Experts of a small language model: vocabulary 32768, 64 experts in each of 18 layers.
Below are experts of layer 5 (counted from 0) of a mixture-of-experts language model. Rows are named up (a neuron's input weights, with its number) and show model dimensions 384-511. Each number is 128 + 24 x the weight over its row's rms, rounded and kept within 0 to 255. Numbers have three digits each.
Before each expert's rows: a language model's description of what the expert responds to. This comes from a sample of Wikipedia text that the model never trained on.

# expert 31
Tokens inside genealogy and biography text about nobility and families: given names, titles, kinship words and "of" in names like "Raymond IV of Toulouse".
up0:116092113158130109139092141100106150087103094119111176140131121107150099127076140146139127143113147120148118117126155154110130142095183126145137113053120107105155162140191109153121094097119159121120146167121128138123130140166126125168127159150085149152133109119108129108126153116175170136159129142125171079170118122107142129136164132111109103130163147133153145158158089116090170141113
up1:189137117148103158151112176115111102128163106130117131055127099183108114154136118110143122119108096130111101128120131158112158151122161146116122180105117156126110098153133145124158088155122138093116110108117161147079133130102130105132136137154093113103084039137080075181154122132154122122164149104133124148139109130163123159164183122134102096147098141166108128075160108105137106117131
up2:108153110136120143139119103124119124107146099159150149146122117136146117122127096108170101128093115130137125112156125126072142161165150119147105128078135108091109076148148112159133144093129166173127150115082104129129128156145101131090174170159102127137143088157068136115107101128111132109093131162120081151111138128118106118130147081106150138103159130136114133125123125157128143140145
up3:113108124162120150122137141150102143149092141151113183121097121156139117125115097092149134145078119155133091137119076105138129156115169172154123146143180130074111086135153177143122107120138110118135130101101142133151097147107133103109139099121154155131113117126118089122140129071145123093101136118151169097170050139088133136118115123128101098105158094154134174090144117126079106118164
up4:103069129118111143111134173148115122129088131142149160139170135122097112087123120129180140091075111167101185152157118168158141109132158175122096123107149118097119106131144129135110068134136128119133106114129138116132151125109092143149127154158135138131118111130129149110077138113124151150138149117097148128140108149099149102142085159143123137069182174135155145095130109173114127133182
up5:146129119152141130135109133137138080119112099136141120165085128127122089115121081148145157127102125124133172117126147097063123158118089094135128095098117132099134112111160158128141155087121113151141118127120106137124175156130130065159122118141119085123139111164124134074135084096153138126099118093115120109129151125102136138115146121109118125099120089139095133142170142108090111145144
up6:099121125143113136147137148118166110165185123150157091121120109157110135112129132122095119109090138103142116093106055071110089177130096138186090119130173151121156135150136127131097117127137130070123111096084120143154160149124138126108125110162104156121192116136141136107083128128106135099118187104151120158118146148086119120130123090123102152133124076129207145132118147136152110174124
up7:120119139095132169103090154128109133081149104109130172111087105122100081099107120113137137100119099131105116108090155114059142124086130132079141156079159138102126075135120122146125138134134136163131094124138148132098121126112108135099173148144131152162126123162096114119096109106147144114116110123151131106105120121123143134143158178125124110107127132125135151113148108132116145122125
up8:136104144144178150123123141142125166137122165153134140127122136178136120137123143130147103105127106124157094073120076065156095155130124142173090114138075142076174158113129125106122155138148088114128083123110110138125106162082136126084104129152138083126131108128112121137129163126164145140134161147149124157117068097149146111112165120126109125101142164100181151178103095163125106160192
up9:119103119107087169128105093116116110118140157160152142147133143108129104142125184105121126133108135118138105135131102110121138118128152068134096172097187121098133084144127117144128111142141127176144137100115125142161116094125107132069145160135137131125128069126105152137121126093155131134144135149100100149125117160113134130117102113140165129118169162149147104074151148181134168135131
up10:155128142161168119098122100079149194137133087108121126164101122098098127116149151063154115161083126144134155095142152170106101133137153134092163118126154110153123174136170090106133146120139096139127129140117145155136147140137137161153138182090153092136123120115111138155115136127165134150115129083133124160111155100148144110106115134158109174125113141123166148133148146136114150146122
up11:118178135126113106184144130127146129133134141162135155115143116110120129116111135165077135113154137122141147137110128093097107162158132148101109128100122129107123115140110137129086112124119188142168112095108115151136124127141148116108149136093124167151152112125130069152111135149101069099106106125158080115163137126105078138159117076131122136125130145130150115143154119135113171131105

# expert 58
Final digits of large figures and unit words after numbers in tables and statistics, such as %, km, million, times.
up0:159103080109144126079097125110151105126133160143127089162095077117102148155152139112131169151156104130153121112109138146127144104118130145111120136175136114122100085102116140117093168134119123139096137115077194159120145074158083133181164151125101092099130122135116099078163154086134167159076100143120125128118159129142172154143130126133151159114084100087161138143194080129149183153111
up1:091147144099142128139157117162138116106109091134142131122145086105154074122141175103103119095178154141092127087124143092129162129123165118134084166108163100158123139107156162134131135157123156116135157145141093116176131095118162121147075096125125152109140134107117077109134102131120071122150112151106149108136119130103105159100118103094134117154138101151138119128152081129123163102100
up2:158171074108130196148115129144141129141174100139111143088133105157158144112125136115121157125100141109136111145143096132106144104141151138081109141168124127128109136129116123091118127145152145127102113148145167131112115092137146088151147146126126153138109151110108168120101188099130116115102156137143148126146117148157138135112175142133079133124109081092122140079118152140106102099160
up3:098163125161112163165143134115107106114143132107163119121077120120121132135178129162160130146173119087084166151159096142105129089112122117125075147175151095151134096113166116139114126083122133157100131099108087136154149078147115120119128179120135139101153185173123162095121143155150108144132153135089137149137137212121126125126125076148167137126130112111103150124163148129085165159121
up4:115153102116131131169104114139161139109139182100148119124137102130103122169138097113115123121138097099137147110116165114099140117140143105072126101117148136163153122140127138101108094110170152156170105133131107111156110143114150120153159170112101115110079092139142108087155129131125138125089141120126131123132070127158120117153184134115178094120139178114166130163103151144139131127140
up5:094095132111166124160136129099142102138119105119163103126160181109155182123126167124175104116147106107148163140147176131129145111133109078140130137142145107162135131126128125122150129142114151159127141149138085113184159121154150120145174160120093136123120148113141157161152115187103154155088179168112112123158124134132127109143111158140124121119142159138146118132081125076130137144144
up6:117159182122132132159140089096095171177108107077124149101140136166120110147168109139162148119100108110125141126158147135105135119131093129124114158107080075104099107126130149140156105096096136148128110113140076130146115135113164149135111124144135136099118140163107126146116168108107097123130136148129119100088162135139126133105089133128161140112096158134116087146132144091132091130091
up7:089138092145141144134126111159144171142135099126153140115157097131125115132123103088142081112124095103159174171133138130128128109115115108105107123145161111101149089143114082114159096120130144168104095109122156110096143080048090112139151115119102105109158125159099090158141113132130158146119162128153128163126118127146132124135159093126171143116149162077144113136150130130174115113131
up8:164170121126142136152126126179154154109129145114134121127114116117100117110123108106136108124146103135109125132172172093101102138174150116128143115147118135146135125105076140111108101117122162182161092147098089120101139111074136153111133111123098109094128072118151146084089107097105170098082143149169119095099097136115114133153130108108142065120128135115071143155105148117164082119122
up9:084119139099163122080128145119134154151098157122135151145125122090154097170117146109128128151143135140107136074119130081111141127141148142102143107103129089068115124149161124175099144109146150124133135125091176152110116129143104118165150143122138091142149101163083100106148152096127135138123073122125138148104083165132147157147146092164126078085149162106152168132162144151071110111122
up10:101150144111118159118162128151127141104166124160123110094148110159113152109139166150124102144110136127141112149113115116122082178111132124111169137123129126085134134103119124145146092171152096130112126095127105102120135133063082130080117108126132098093135122147124144125091097140150118126140115130135126122132138133175152133109132120140089098114144092142137120076125145148140117124123
up11:099158115113152158134111142143146153142160132161144152142132083095087103126186128116124098111108110144156110106118101145099145186142152142117145119093130092122165129134125147113092082108168119126153150103155169155116123120106123143141148115166132113118154144149102079113157115135133154133149140105146145128133141133148137128110098122130172171077164121131158140143112115098150149126109

# expert 62
Latin suffix pieces in species, genus and family names, plus biology or medicine terms, e.g. -idae, -ensis, genus, receptor, cells.
up0:124161140106122110125121116113165135131181100175138166127163091113106140166099106123142111121145122117097101131112065124085147118082132155164101147133104120082104101105147093149080094131125120143141120155098111116147135122110167141160140117135087121115103129109076095089100104125173127102130066174122097142127085109142112116124138088164154070126147151110115134127148094128133178109178
up1:113143109139121159151106140170168105092141121119156154117125120180146144180152094116124158143119119155208125127141154135091153140114138124109112127124166115096113113145100096150126118162085150123160132124104109139163109115096135144128160125142108128118130122135120137070109104151132166088158101148120129124128145149139117151069128110140173101138086097132129141110160162125123120136162
up2:156144101106162147122160037102087072136114159131119123121133104120117144127133101101168098088107098134125122146145137107131148111143103118097096171178100134120147151152155132127136151116144126111130134129122154106167179140092169133134121108152109116112112124127100113110138164130151153157116117166132143122096115141137129120082148124164143132148111115060073147148157165141133134142125
up3:065094117132103136106049117122127171117107126125089097116139163167148110133120106111105134123130109159128124126143138100106174155169166110170102180118102099103134148113137146117131165097143130146104111097127152112149125110138151112157091150129118155123111157132101107137165137148160124130079125104170108156135134104128094107140070131122149147123121105102126135114147127172140102132086
up4:104164104162137115122142120103142139160157115176151133131132137130159147112152127119115122105116131131138113090154154139135139132109134106143083157112132115101188141122146111100144195130148131148127111144085124140140150123099135140147118114094131154091148142128103122151105121169162129140112145168169141140148120102154115157135103144098112145093108156174101111113142133154137105113116
up5:147149141129173147175126176099120158098175107133152142121152089190109161085139176114116138108127069147182140144170090154105138118101117105127111113121107111103133101142099136142101153136139133134098122132115106127138150139121179109132148103125142119106181146134111128135097101122149107154157144113111132146159165157157151136123181121143131084118128119083142172136099124111145130089172
up6:103119162139093143116091141140112184140158124071138116096135120120144119155113147129162167198117136149090125158095159135108127106102160140106128086118112123116089135073143165147145100106148140165120139088131139109086151130178162128142085103121157156090127153129163141151144152148124136101098070086117128112109112109102159098113125125127145146099097120110135132126122098125138141094105
up7:112150144119096144118147148106154078130155158143096155133111115154085101102151160158139147142129118110124073193146133107079112140089102128146136137126185073114114167144134167159115124156146096116130075093096144122157109127130129152146116141128111112102155161150129117085155141119138090115123140168116162109141081106144123119133159147141118134121123085135083113099161131126127149128107
up8:113144112181098112182102096153108125113141061125121189127123139139147152115131069117080088130133122109106134095100139135151103102159136092110107092104077149134102099107175111105121154117076094098146141127119128160111115082138145136167138142136131110082088142157137147143114147162168161123140142111168100110190154102125111102165110123120167072117096094143116156109128121157120122116092
up9:141135136173126138128077103126125133123148123111187134155121123126110159144108139144107132134119086155141145133160195124119125133145089093190163128133121126141144129150169155139158184105134118126106127090124129113147130162113134104144140111151097120153141108160123122137142113164106130117135118118108168123148128122078124155134129154118075173121129123110131120134126148135100137124115
up10:095116082117154146107122102145138108132110109111179141130095108126081149120160123138192171147131135115119136112136123099094101133172134104112144107174170106119129119110138115125123152105136164164115108092122082141161151123103167084132124141092111131170124118189129109097107171113148094138142134114122132120083097119155096162095178125093151161113141119108121102144086150128089148112149
up11:148117130158128137106104111122154172138144109137125138144138123128096141134154106148121095128106102077159139105125170098090106134110095119131089099098126109133126125099148130128123148117097131145115144139100131166180077077097158116134139139139104129149119147164073107146129138147115158103120154097133122126120114129149112125129109141099148147121098135157099124119157140138134133130124

# expert 0
Given names and name-like capitalized words starting a proper name, often in lists or tables, such as John, Stephanie, Fort.
up0:152119082147120121168097124189172095158140116094140136134093102144118130084144134138147148136099115110137139162139156089100123140176096128162184145118090103106120129127143161111119110113140113147093118112139130154149150105162130108138139128106152069133119138125115066090112138136164105114139139147141120088110130140135107089150164147138112075091174148136157136155127134159124148118146
up1:124100093124155145102138122119133143122092109140159128108130119084128114115134098142107122126121126145115126154101105147111112120175142119143105068105152127100139108108095153124158121139175131146173133136143139113127083112101096091143091147126114175150120105155104137124159113146092124133112134154158128120119111177101123148137135123123161164095193096130138120122134126059115111095129
up2:136198129136135128131122091150145117146121098115159122119136140100157120115160113164148138150098122107119128113115101152147098166152154135103158108158170166099110132144126142116110131116141139138182139140090159145165109131079113116135143140157116118108106130135104156103162115136159150085131127163123087112129114193153138120102123101138120115105113098144138118156135117081144117128140
up3:147120123137125110116158116147153125139147082159150127125135151122142112128148102143098114146143116155107133183106159135123154161162156139125124142136117146115120121079098128098140132117148180173170110162143132135123096123117110114112121175154167154145087156135115153119111140112126118102099142137141131121123137133095133107099131083137184092133102139113104142103187107143146144079136
up4:142180105177156112161116130134131159100141104101158149099143108125133109104121113148125146122141139127173136135144136066154145136178130097144115152111102102076181148089093133135122148098134141138103126106128111151106132127125064122142090140102091108085106128112138093103143159186113093146072131113169146114145155119116129069148084101126125163103128117153136110173150106129144120090148
up5:129109091164117118118093102150156134155094151140150133139154138138145135114176144143155102100143101135121123136117146125140181150125132147133137122149087133113113143127104125166145115126167141134180150149110106141128112133127126062136189162129118157121166161136098133116137104107132168102147085148126097126144137122091116106160116111166134129117087153125130166106133129089130147104141
up6:146120127132155125078086111133155133134117108116141114121116115114129123094146120152111130090124113138147103144141147133115135137160171139136090118143144124127120107140107113096100139173140165150122151106107105129139120136101120100144130164145151118119154153136089133115144089143121108129110131139131097120101154153141127118115141167128153142142145088109122129093157128106112122118141
up7:153129106151183162108101139125135163107118129173125145163140127121082114148092110121133104124121146087156101134131153105108121126143151139130083162118135102115198098113115098094109138121142111203098126117099081126118166134159135119106112137110124107120164108123094129133101101087151129103109119145106140134152170136164143122100104163142122114114146079115147116161119125135105161138128
up8:147134125120151104083167136135076157126156135141144116110135141138121116135092118144131157144086114111097094127161129162117099150108094176120138086134103106149156124119134159132123103086142130116089103136096134097152105165152157159154128093098122168079146128131109126082128096115135132128162123155161136137138138146173113175145084130142157110155129103128104134161098101079101133118120
up9:131097130144131094185132089133169124109172101151154117129134120147136149135128106082137137116098133163108124158129153137122137127143106118126125153086125125111169158163125144167153096115142125125124140135104124144117106142090107143097148130157085163089124120165106132088155148146139161132150140139067121159128148142113074132166119090091129151079166157176148087136121120101137141132143
up10:097139091147080163178140127164134100131105137100125136125150130114117106074115111105161106121117130079127117144127158157120146112091112079166142147112133102119092171151157153190166088099124121093119113147132139130121177126122067096185106147119070154110134138114125124124153137139100144117129114120126160125154101143118186171120136128108133128111124150137179164083104140110113096109141
up11:139139102145127155097196143133111143140145162146138129104152134157134070127155107078096162113098097177134107117114153086141125135144130118071102146139103124110126134106103092175125114118145150148142109064121145077140078119110128135136108120174168109095133097127159133124109125128165066131130128126139112091086122122112102149154129147113113097114087129143173146114095122135125083116143

# expert 25
Pipe separators in sports and data tables and semicolons in score lists, plus mid-word pieces of place and team names like ah, ie, ian.
up0:114125123127155136135124109171099152110126105089132113145133094108132158104143126077149097171112131172154127121153156133085125091121112123123152154136080120104102138110133124151177161137118097117144102110152137161166167126139122171126095121097133121098145143126169201106165106090172114125137114134108120138104113118106123157129088134108186121104090097134105147157157163074124072132110
up1:163116158155134135144137153173142121113099136102175155115068070169139140103122109120116135160092096120170108143157113127080089081142127125127151142125127110116156133149122129192180149162146140119121111098092125141176108100141144139166159158155129118128144163153147110065084102122162120152139162117173114129122156145113117146170149132096137163105133138089162124114095136116121120097126
up2:135141095125111147124151135176050148099099168111144120118081079214113128131113145111146094129119106135111123109106094125131104068119116114103142148131087151127141121106092123126178124137133102128122142112145155125130121095139155118101148174116117133164135151102109099097134138138155110182140107127119119163151145166149164155150112108147174145114136095089092121129135160093196123118119
up3:095084115146105135143106138150106146118117163129144153179076068118110122099152150154227134150120147152144072103155104113067124127126152093115141115116166136120144150128099140138160129134131139139122142115130111130134136137115179100128127135156114087135108146110098129125111141175126132116134117126203155156194132135168161169171119128107143118095158116102147179144129166101180081118119
up4:193145137171130148166120117117104161110123138113128134116121144115113110107120173105112161132088087141152146149102130105110121114140145115135137116121074137106114142172123137109144101104133137149126123122142149154115155107129120082168154116114139140110112092115182136109104129117093145148088126128113124088092112155133109144121176162154101159124100146149107137152113125126120159121153
up5:109110121089140147139122163112180132128118157146111160138105152118141100155142132129123099118103138157117145081085144143135140182094109131118104159105124093124135152117088127140166154122149110147108143121108131138129078146116134144075136087153140082159165143160088136147115141147147144126119166140160112120130153116110084137141122152116115136109136150133141114153153123136167127113113
up6:107070168146132147140151089147109127143138097150153118124106120161116082131120121133153096137107147112121147088126136122120102096113164107109125127129136133106143111158138111115072150122132087136128132137148109121095126156146144138107089146064103083125077160170126141112118145150146122096095098132162092128132151130104119135154086123094146122069150095080119147139122143177126093127128
up7:088092107117131151146122131148150148159157116147114150113163158100125149096086126105172106099103141141090127122113178119085134108158135129166131101100136102087111115090128086182115134127117142160112107119092114097134110154134142127111089142118098152138170104135058113190142140124129139121124094101129134120182142110163136108107146107085142110108107140123151125159108122207090125116127
up8:081094127129151124149137101173138141115124089130135156120116112121101127114157103124171118160085160116132141065104106122098114143121139098133152088121131074114145106131143110128143151088145108126132140116146098131156165142136184146121102129124110110132104162164092165098113106145172130138087126141124118152141149125121152132136065157124175121047115110132122147090143168168146120127128
up9:138103126100139155076117077147095141108147123139126135109100101135178133125121127076153108182071115105126131111151146132068116131141121138093137167105131178126129120138124140160180113117133184118148110100098146132104112119119149110147121158144103134076099155106127191105099137125086142132125130129121143141130140142153092180172145099093168140122157135116107118136195133121139104127108
up10:143131117120136118136107131176177108120094118109137130136109091142148117126141109124148147162144154142179139108135132138120142154112120131097132171148107103120094115130129085135121103114123121135147130128111138150146147083185130154157122100132126141104132134150142117067113114114120134144111170097142122119141122166106117172132102143099134153154073098100078168094143140108100135118132
up11:174111127161115156130150073158111144104133146163149132126104128129112114099098152109119156087156128179122170137127114088140131121123150117111094131096142142153134144128118131118110111137105126139137108132117105128128144111123141067096154146164103161155135125142186122126141124130110096174150124088136092104100114156070040119125133124141090138163063126124081134132188083132148124130140

# expert 61
Short word pieces inside rare or foreign names and codes, often after a capital initial, e.g. Wyss, Bolekhiv, B-Type, plus stray byte tokens.
up0:125102105084152170113133096108100130117128137132146101139131120151102147165103120119146083142118120130153157154153150151181123109143119116134131173133104125140128125129126136165127099158098130138128116103132079111122125180146160145143165130082118124155083121109078119169069115146121126133111133112133139169131133135153111094132087115142124169097089159153135149103099170099126103134126
up1:132122114108138195135074112103112100138125128110161147133163130216115126117156134098092130185102096128129112118131140147118123148130115133127130141112127111101159138136130127135121138107132156144114123133103128098147112145089104133079090189126166123086162082114111145147109133129123117143141135135144127086112121157098151125151132175133129117114148099127121158121105128131118126125126
up2:126153127068152112130137101120123135122073135123105164122118110158121187135130128124135132144157144133114185127135148116131123098149110149056116122128119107134120130166132163118151104144108100116097145103128138156156114154126193134138140102108113131129117137126112115125116131087127129133141138160143080113094088147153118114181105124102107158136152131141144129132134113115122148106115
up3:144125131104151116127134140142144134107143128135170137107098149174179068099140083069130117153111133097092116085149105128141107129160154121138146077078101132081124105087093139155153144123107136102132054095112167103130106157119170088123112132141134176125096159160157131178100157120115112104151155116136082127085060086165131168091112081150160126112122125103166110140155095152121110160119
up4:103161106154113116095143143116146112156120097123140119136145128141126119131136129125169084129154163121130202151131158155113131121134139120105123143111126097114114122125120182118126132175105183141161113110103144132123142150144165154107128101097123101100176145118137125131183134135131065143154158131153101093152083172190124093113129152139142150166159155131128171137133156144126154130095
up5:154169135149141088116150156134131159117167150124149117134112116109140153123109157113121141158123161153109131107095169110177119144128101146130108148149104148110094093146100137135130093169132099139115081155173154158144122173127143137138132072096105102122109146123168128145145089133138125185152100073114155115142143094106089141095125128132164122152125098120135083115158166151106121142121
up6:125132137125161125098114126143079148145083149145125142122108146121157109102134119103139068123112113129128147145106099098144086144163122137083115111093127110128179123150126130115129152158111130113094150119147101124161114075112215119135138098143151146136097168155123136138109135118123164132115162141136154142057147141154113117150117095111139152107122147152129138082114144147118099117093
up7:142103111086142093167154088147116140128111156118102126102144122139147154149127129147111123157124116126101146136104189104114099097110135124080119101124106140131152153165130129155150145075159141133116163143157115153140169121115154177119187139078101104151136132112137092091102106083122111164131147143136097105125095125117104117123143117118110124107135137153150145136112147124115124100133
up8:110162137099109110146124101124122161130120116133137160147155094108152147123141104174161113118154136120097166126130103113113152136101163145126157132118165107098156140124136139119093104115115109159128114110146124123108121120119175127127112096085099111155169184136142111119151125115130135122140101109138116098107117130119109114120097181118114142144109149149141107118152125134116103146066
up9:117154131140126167143098130119124110173146162127126140149157176136117086113121138098115109150107132145150118109143093134147134096145149105113149125097108124131082167186099137164160135119117132141166100126099153107125093090100134124115125182186150159087144109124133151119123084140131117092110134133108151098089122166126133141135117125108150134108135128135108165116128137124131126140152
up10:128090100108169114145102076143160122182160149116136146098204150157127129156120128108118133159116130132117100115150150178134084126100089113166109157117167141115121129125166149142163157110163152115184127102107087104151122101138108149108137128125109085115112131129104160141091138141115171120163145184156113139143132162139121097128078102140132153115132125153125125118146141123118100108109
up11:117191119133132164143120187140119157123132138135146158116099143111098126138100132131089162156118106155144149070128125115116132133174144120134105146130137132153104122118111132134126103097107127082153123156096136135117113163131134136122150139105149183146128119132108167136120136121156137133181110116111131181144134090109109117105126147098109112134090163106140096106159094119115140129143

# expert 7
Conjunctions and sentence-initial words that open the next clause or sentence, such as but, and, while, However, He, It, plus some sentence-final periods.
up0:131125138134131134175095117146118154099143094122136140132154113121084138079071102115112128116133145111127177163179160148153135085119099140137147140140137145134134103136173149164141084123152111146149141109128141137143133110153140161128125096144134139133162111111134134082144094114128145094111183132129104120121076168123138143120101136094128134108114111112136149133151157112078147114120
up1:096082109111153116113115118122126138106111112130152122077118126103133161129123136156122130142118142145121142120115103144104145131115105150135131128124109130135175127163129159123171096104151132129140099101139142111104143138155132111140108102118113146124133164147177150157138126115127125151168150143127068139130103145094127139129097117110130120098123123150149127115120118105132068120153
up2:092105129154124138107148121111119081165120172126156112160125139143112142133144139129101143131142143128178072135127127115157141138139148145080095143113136113125137162144113148134097067109116162100124091103107096170141132130157105079102109124162127125125139135108138141150156136095123056111110126149119139105090166130097095134148094128130124149142131145110159138135131099124138110122160
up3:089168163150135128154090130097128073136126113135160113127114104130104099114122132124142112117086121130157145136132105121116097139155132119109105146124159103135137133128141154107144112140140148144121114121108103135153124158136125119097165126162128142101121134112133151127137127144137142119120129141154139185102171135153106124102094158144126129087137110125153163099155101145150117111151
up4:109146113149128123173136110117128126143129127125126112148137089142152114142156123092165104169082164112127085122123146122140116091104095191129126114103151093119114140144149160110154144124190152132106092127129183151138072134128113128124147154125127108130136144123083142170127115152135118118131136136140109106116094133169125139119145108130127143112139142114128090135101116100125120127117
up5:095133152130133139138084087152129141148164179100158128138137127136078169131127124099128152118146127102162092118097144160088144178104121079095112111123145059145100123133135168117097131149191153137076148136134159106113143108133132126148122117127114104117135134131135112137111145119159147129103124116186100117188128129177148154152130078096176136071133125152151156114093181099156083148098
up6:137137118085111146123116108154116097153122137124144106146117146114111160105146124138103151101147142165130095132112103128118155139152133199100153144102106148136133140156155187154121101113094148118118125127120115112140111116116142096130156118174124151139157089151070120104151150117159137151156129114102123098122108129129132186128165156131126158123063169111154116144117076109103129097148
up7:110168118131094119114165136102116134114149103120124139127133128136110106170149134105126125105158110134159075085117121169113105155147123109150137143121137106130083095140133112108133111128132079120135180116129127099109153153111126162148132120129145112109181163104135068112168141065105155140130126097145109151109130143130085131121094141112113106121118123135138155096153129182121179132095
up8:159173150140129115148107085155136098155157166137142152180191142150102134134125078071099153117112112102107132111148171129101155161139129086109133116135117144107105097162170151107114091146173091126125146125101139103133116115145154138131147119176092141112158082116152122089137144139172130076118120158153102093159117140129131119148125075124147089072108125127165146116126149125145105158177
up9:120117095086124133096092109127174144110113109086142140112101103111147147111127154135145115119097116138129148126142140084158119115132164119122149135142150150111150117131136151148142181111139131169137122146149132121152116105126176093125110149103121114115140116146079114093098106142147157113067121153150101143118088123174151137114129134148129158100128095124119136138162161109092155099123
up10:128095099128197134153108177130171140128158133156143120117102127144148110109140109108131112141082123195163130106097115113124088142132128125126126128086114149122119075108110154137122127142157141135089100140095102104129081103108128135157134144164117163140144133117133146119150162144142130144111120075152126095154135137160138172129153128108109173109096159126115118119122092134175132066116
up11:144153163112084161131122109171107076103154219146157115179117086151079114153087152110144141138120153147082141119112196177125123169133121096081103106117142153106132109169162136112110143101126132141094132130116118135145133106141166140118138124148113072153129159152125122121090122145155137116124109122157152126139100138150162125149092133172176091113135131133143165096137101119131124129140

# expert 1
Sentence-ending periods, often with a closing quote, bracket or paragraph break, in prose before a new sentence, as in "committee." or "Express.".
up0:106145122136123145130098134178130101116087190108165123117139104131134129117140099117157132092093105134122104130138125117110159129141143148122131065134130160170159131148153153155083155137151160144152123149165126108146116130114120126130137134110143174149144124117116112094148117104186119113129095110110127097131103160104120198130125130141143177104151113094173148137122145084060157144155
up1:148119130140116110153130146135132164093134130134139162159133102110132111134104126160166146092116129099131112135149096115135119128156137161141113096090118106118133141135137133141155157177139078149141133136117117135131101148125148126149141127139128086129099118153183132096160128114161161086131126126146114139157172112123108110121123154136079099142094174146185157122148149170080121110149
up2:134126167146178154131146121086102127128144192151160123158152140159128120134174147101123129163136125129051112172124161072093112130155107114126084142158102105107113135080112119128098170148128173124104128129110122131128130116126098118127157146122149157101116098134115167132105142108140128114138096111118112128162159084125090146144127118154102123120124130098171087140186119119093090158142
up3:139100144137134081139110128137140127120122132122121128138093123124149146139146084141121127139130114123115138159135088153098095127149134129154112109105132159139102094124151133141147150152140117142147079144114137081171142120116153123140083173134096098121140119162100185134132131147146117126131102159188113129098146114148122111146154095132149097123101097177169146117095104156110120085166
up4:139149125152107151117117162138134122126094120119163144087104142128144133129136096101138113098128103187125130123109122149118124144186102183156134129149109138119138134158123138159153137135170119146150089112137115095172125151089115147141098115141171209117153097136140118099106147115186096114098153096143147119132134106152105166101131155140092144093086172166172166125142141181104127143157
up5:128107127142131111175117152152143177112119140116169123162126121117143123142106103124153144118121128069111111160142106107137106134143120164144085102097134116103134139135151146161142147155169105166131097125148085112141113147147164095122115160111136105124165137171162144131112098116178116093104122171119102126137157152092136146120140102165128109109101130156142192122161149113069130093155
up6:117159130140180135108131135167121147114135159111162113111118107124160152144152118106164132119144101102098094153103134139102119122174103115141099098162130148156096097152123183129132109137182115124135104132116122135141111140138147128102094096126125133123189138112156148121129107088118118087146102100083131097152075136163155142131125137126141124081094154148161165126157125133119094122174
up7:144101162146161149139114141127130141136107096095146130100166127087124121152147118141149134111089140121190145119088137113157123150168104119132118120091132128128128124138164159129179152095142112123088139117138106110114144125149127107093102106151120120101084142148111141102093127148169171102123143132110146142118116134170139108151102121098112108097097145110103097129123151102126117114106
up8:140118132086129128100132167088093146120149108107119145135125129163133089142134120098129101172142138149158124107141126085131144118145119155131101163138116064088131104078098107134166126134142119139118103114113182192130101132116113144100139123147151113106146113149123142150120158106124142195111148142160163115133159118137133141158120118096122135120128174177158129120082149195116100123148
up9:101127154106045167141126091084079116137187167122170154088133106120131146151076155112115152151137125112123097104132146110129113135100165116135103083108116142110179114131144102112128109121139126115131079110110125118075122122152112101073121129134129162104143119144133141147128154147139129128111133103181145106153215144130145138165129135149102121102077132114176166148143115102107098141152
up10:168053136107145126117134169117103078134147129130134136143109173164106111154149161100121139106142093146096096125089082098104152107189140102129137143110116128127118108087102149140107153129081132116144084145148113139156146120104125136142139137161097115125167070118090149168118137127116113114160130125110158135163058083167134123153150111132102121151146161121150119155111102116135132109148
up11:135165116101145150130110166138146147095152118115138114079115147157139117118119138085143135083114098180167140132164164125135155093159170135151146153147148173148133135126114119148139136123153140151126103112124108132120097122102137107154119122120160172125124074133109159123146136108137104124085153135131137094114154120139128146104130164120127081148094145166082145147156154144091089123149